config = dict(
    n_layer=13,
    d_model=192,
    n_experts=24,
    experts_per_token=3,
    d_expert=64,
    d_shared_expert=192,
    activation='gelu',
    moe_layers=[0, 1, 2, 3, 4, 5, 6, 7, 8, 9, 10, 11, 12],
    router_score='sigmoid',
    normalize_top_k=True,
    routed_scale=1.0,
    balance_loss=0.000556,
    balance_bias=True,
    init_std_router=0.0102,
    lr_router=0.000714,
    n_head=3,
    n_kv_head=1,
    head_dim=64,
    vocab_size=2048,
    norm='layernorm',
    norm_place='pre',
    norm_eps=1e-05,
    positions='rope',
    rope_base=10000.0,
    rope_fraction=0.25,
    qk_norm=False,
    attn_scale=0.125,
    tie_embeddings=False,
    parallel_block=True,
    init='uniform',
    init_std_qkv=0.0268,
    init_std_o=0.0,
    init_std_up=0.0268,
    init_std_down=0.0,
    optimizer='muon',
    lr=0.00509,
    lr_mult_o=4.0,
    beta1=0.9,
    lr_head=0.00384,
    grad_clip=1.0,
    warmup_steps=200,
    schedule='wsd',
    decay_fraction=1.0,
    decay_shape='linear',
    final_lr_fraction=0.0,
    batch_tokens=[16384, 32768, 49152],
    seq_len=256,
    doc_mask=False,
    train_tokens=315900000,
    steps=10018,
    dataset='wikipedia_en',
)
Below are experts of layer 10 (counted from 0) of a mixture-of-experts language model. Rows are named router (the router's row for the expert) and show model dimensions 0-191. Each number is 500 + 25 x the weight over its row's rms, rounded and kept within 0 to 999. Numbers have three digits each.
Before each expert's rows: "gets" lists some tokens that make up at least twice as much of what it gets as of all text. This comes from a sample of Wikipedia text that the model never trained on. Tokens count by the router's weight.

# expert 22
gets: "\n", "A", " A", "S", " co", "C"
router:501515512514502508498476515465468489485485481511492513534522502515491482530536566480483528446466549470463472546474562499492527512524505570478492517526498473503553502506474494498479514500481497437451509523509465517498505508519509468537499527490501520461489474494484469475478440517529513473437521506522514553523486484496491523480504493520496507488499515474503536520497495498459463516516440514486517495451480506503502488514517488505545489484515518475493536485486497527505506513530512463457498487534518493461473501509491482488525455528531494467510513538522504501477488488453475470

# expert 4
gets: "ed", "ing", "ated", " part", "ted", " up"
router:458499541515519532483501521463496474506480499526535530495491534487556468501506516474502492436490523478452534509504522477536537530486509472469504516482480470479510534506499503485499497440514475470487542467488514514468510519530519520498476520526465467442513499514480500462455493508534564490498496481503532513551550475507520486483505487520494503474511509517488522462504516515507499511541465491477524502456479501461494480476524498502550456480531518528497485507491481532496500558496510473479483499492462493524490538570517498491528496516508472491488536500475512472515444486482492483

# expert 13
gets: ".", "n", "°", " N", "ro", " A"
router:479480494511493493515437499492502504483497466469495542498497517489514515517513524525482541497514529453493482504492529428486518506516554514475460472472468446510534511490514486515533502505469531472472462474489527549480450542496498499534468481488527486497526498494473502502492477472512491543442491505543509535533505502503502505484517484492448470497525533500492530479492483465504500523511493471534486512472493517465448494466470520464555470526519509515489512485531498532510527521519472513534498509521503508508508529536518511495505470543493489461508480552493560487510499472458501461

# expert 14
gets: " 19", " 1", " 0", " 2", " 3", " 18"
router:515507489521525526501497521451481498497454491514503498497515480498512442488506538497471523489486561465505493519499519486547541505460517483455431470505469495502523480501442507504508534473490483453473513504482474534499463502475498462503514489512470498488519496510516479471450470512524493491466500522488504495515487502478530508526510527541484495449498509509537517490479483501496512563502483457511528495450463505499519479497518524464561501466519537489496534471475528511518522550515539464485467525510473533496470505562507497487497487550543498474503510500494537471512489493468501496

# expert 17
gets: "s", "e", "o", "es", "ro", "ers"
router:496449521509487537489475531453487491501493491469504520517546472483487461506505514456515540464503528457486522508449503509483510520510522513479464508476475462517512474448499534525513536478467501481481461489484530519513487531531466506522474481504503532476508473497474500492437501466519498534485498478545513543590513508510487538505530531504485506503464532521483545487491462482504500544503490477447505547504466524498497503529523509513547524475484523513445493492522451486463475544509508493528500508521495507489499503565494516509507489505499486502511511497487501504508469495472482471

# expert 5
gets: "al", "s", "il", "el", " Al", "ar"
router:447454503483488522483449488492505509546510475496512496550495531499523486513489550451528503507478541478482523508466525472498525513459551500479495528497480526530530474505502508516528523476486498464493498493487470513489503504534528523498486516492482493474484507497506494475489448474521536498497559478505515525538537478542478530517500540462508481498449560460513520473489522539505442514473493507479477510501479517496474479519470525451517471481489492493476505464552475511519470511479480494511489510542491495505476512562561505451544476487511497492484476495481476516489480506486494490

# expert 6
gets: "g", " B", "r", " M", " p", "b"
router:444485504478546482495447491482504514489478495499494526511529527513506514504544494482490509490513552493520482573512550480459539516488517495465438548467514493543496485486490510489496469500479477480503502475497492514502494546483517528485473513496498495480476486476437491478470475491514505490469520507559520543519497489508528521528459504505481476497495505478514522496498470501462524528496473500510477523516494522509483448484538461460533492463512521495489522476537493534496514497505509525513487452487488502476501533561491493466552496507534478495496508525546508546480444491503518455

# expert 23
gets: "a", "an", "o", "y", "ia", "i"
router:482482479501531509492509524476496516506489510539502512532519512496516495480506520490464511512483518495508482505471543513457528515505528503479484498471515491513496473481511477488502501503474455466523488498456495566497500464526505501513493498465523536455493453500480468484481491502498543505477544446490495509568501511522539523484493530471494492449477557518500521485475530487516501572489514510494482565486441560474488450499485517501528482480485512513465539461474518497512506520510506493525480534511503502466471483555504519465497495502518503476495468549516508485522481443508469468

# expert 16
gets: " |", "-", "|", ":", ";", "."
router:515477512467506512483480499477480513518471523501500552516495520507535497511510534496473492522469536464521464553464546491474505557502526483492475484455527500518521502482467516493496515485499470509524504497547504505495466486507475496490493490452526480457527475507502482499477497517511508520448533483474496527514533479540511508533498463479516534449537579475513531472482496497500485525528489538473481501475471490472451500479464484494510480452528508510450523476482463510536514497507476488531476507544519492487488531499518515467488474515491483460519489513509542522506488450438495468

# expert 1
gets: " in", " of", " to", " the", " on", " at"
router:482477498427527519446510520507483517470491505493530521550514523535546459490499515464497501450457500460514508508478505489472529559488550484485491513479523466528509510468451522500492470469500494485494508487510498561507517506509494489518482473488518533482533493498495488471496475505573482532464515485521507498526522486512506536509473510495530491484559508514511517480467499459472494516497455506463502496486498476502500520468464537487531496497502523553517530488501472514498509520493452522510487509538478531524496512468474527476546499539486525476511496545484527479552483485483472485

# expert 2
gets: " ", " re", "==", " be", " se", " st"
router:493499514464515482429489530480506545507498510512542483538496518472537461535497540493510480451498553425470521527498536479498561522517549518460484498472520468505543505471479535485484479497486486483508479459506472520506480518507496526518494482502522492508542483502477492493469456459509537509502538480517494473471473498520534509534510525479486507495488537514525521495505488513481461495479469509480473492483491502480472484470511502459545477516501578512500510497496522507497463530523478499525468524490519481515503538533505474464483519527538466444489498508487497506512483512481495477

# expert 7
gets: "it", "ment", "t", "ion", "or", "ic"
router:448459531537526507506468546460470514490500499484503508539502521483511470499525519468519491452483519479510480525503508488480505531510541555468488503467509501513494519477518561501490493460473519487455489484504505546457478529521517510484443514475507490440487489517454495486453512522549529535481509446532519507512519514453528502496529481541482476468492502505497529514483505476467490501478519491460497531503476512489517517511522520499536491481509536501483538466509457477511503554529503516502472480501484482507468543547540503476501519510515473481508533529484504471491470476465495514

# expert 19
gets: " ", " (", " S", "-", " E", " \""
router:461453518486481521502445531473513501506498498480502484545521545504505453513535526492480516460472534421487478505474510490496522526490537533486507505488501436508510478492504502502494519484491478456483518487493515491477506481530530532545492519472521480491530479484460546487444476536500485508492505511543484519500502492534494544537495527484473499510496537513559514504499500512491467521486454484488468538497480494514450505465478468499557522471482479493475472487470517511482498514521491502520493485519464558525501522496497504492518462543557480496494514525469518510508468504450515496

# expert 21
gets: " F", " C", " T", " G", " St", " Ch"
router:446483490527504515482524517489490494485512488509501521508502547515507503544507517472526503500468508467519487535509542495488505533448550480455511508473490500493537537503503516501460504509475521465508508473484475532494470503526489463488479535475571527483510420506495476490496485493525515504485545484525541496525483520512548541525496518507449496497552498466505547495500460513484472489505453543500498515473490480489469484453496490482527496495506493488468497481486499520504470542500516513499463515522481505478468517596527510468498498494499474458472485528523514522508467501484491480

# expert 15
gets: "\n", ".", ").", " Total", "==", " Born"
router:480481471493512497485468499487507495460477478493478546478480522506490463513589552470489560456496533452500505531507520450460500505486510492504477521510523464501498512542507514494506519477483491506500504488512509497464485505513521508506470498513470524488532500516475466485501486526530560523464511510521517508524508519471504519532545536495516517484528512495485564524467506522497496514437508521454465500486433526479442475495494523451541485475502503502509519520488463487491525503516524524491485524490483534530488505509476470498500477517481493494497504532527527492522506492458434485

# expert 0
gets: "ri", "'", "li", "vi", "ur", " I"
router:495485551506501486527470486468516477479482502476485511551472512491527481487501508476472525497519559488494489520465495482507518495476534511475473506486523515497519504517448524518490514515478483498514511488465533545498503533526509526518486465501524478419504473499464496456469510494525494523476490488518527515493480484486528533531530515540489492461487534461502524473513491510554480542474493495519484486491484491509465527510519586514533458475492549527461520466479513561515493521497510473492489471528493518524525496522484473452507481468519498441498496523489506467496504471452491479

# expert 3
gets: "s", "ed", "ing", "d", " that", "c"
router:430462573476518507434497468467463476472485483496523533519535534509552482501498508460494507475509535468483456530465535456502547541474507507481475534508466502507528472476486556558483516492498511502494497477537480490497498494530470518520452527508513509484496465499472487498476477486544544520480482502519492512516515509502511496530495510525470497488500515496467510507437495512501492542530477485511498507481477536496479499476508545528519451497518507480475482478495487495496532521523522502534492479534483514556456533520497518519499499502492462472495489513531519496486477491475477500

# expert 18
gets: " the", " a", " and", " was", " an", " is"
router:488459531488548499467470562437487487510469485513526519543533513456540466512548513492523548452484513492472514511502513463493535523496506493459481504464481475507546479497497556498511494507452511466498515464515484545504469518486501524489469503489535526471547484520481499483459475505532504513491485501534517522517503485500506512544533501460510516478491500519562518460484507515485506503549488496455486488474484504527507478489516508504533458483511526522488492471521464499516515490501515492517461488524495482459516513504501504453519493544501513456484502537472515450515503474493465489

# expert 12
gets: "\n", " =", "==", "===", "t", " It"
router:485486515497542497465481517487496519458481467527543523496492525508507439525485512473533525461496540500497466551505513490476515481495505503454457472486458521497480528478498530516495492490464495518494503487498529544498476498488445528500505526496495490485552497507495498478517488563525532528508511496489491518557501507515513502497503499505497506502474524465504559477456479507476468515445506486504480525471484490510489473514512540482496496475494529508490531467466473545487488536524486513522451508568462505509477528541490465455498468526485465464473530537481531499511455473502502494

# expert 9
gets: ",", " |", ")", ".", ";", "),"
router:506479491490499526520468509489444489504499474485557526512498491477546489538504507512501537514462538471511503525474534498471504527515541551486496495492512496468493480485460499509502485501490474512508483460509501502479465541512523487484498457479509471467542435502481501485471511534509511537482514464516544506522501513510510521553484529476491492448471506485495511508478487499501480506509471485479503492493456511515444432498512475495535508458499532510474493472543461507531540556544523479494444507489510496536510545485508489503555479498506464456494510513502560517484483500501513513

# expert 10
gets: "d", "y", " with", " mo", " so", " Mo"
router:450517547495495471476487531510531498454506511488512491503500523474534504522538493501488513465482537492495516540532507499474522517440465547493458529485450484455493469491513527494466531508463498484521484480494490533479456511573481483505493520504471512456506479507500492466469480532588504501474519492519454493544500475485520509480517519479468458491509497515506507453510476507525467535494499475470494483512468537515476470495486492498523471479517497528468506511512495551525518528517524506526499501541511508506492503517525519511517464543503509475505521501533518485534457472459479482

# expert 11
gets: "er", "t", "y", "al", "en", "et"
router:484475517523480531511510537452490504507505498485508490507507546513553474487526517480498518501467518473459471526509537485491524527499500536462472501496542517493491528506503505470519494479497508492498483505498502564493508526521487478477491516437511497480521472493480494503481497499511558511491534484526490506556524488508525519496515529498534475424499535488496515454506511474497489557466491514494465524468479531479507472474488487509527516490489507517472533475496479546524501552518474471459479514514519520470453513568496488431517479519494494479471483542468498484508474443484478490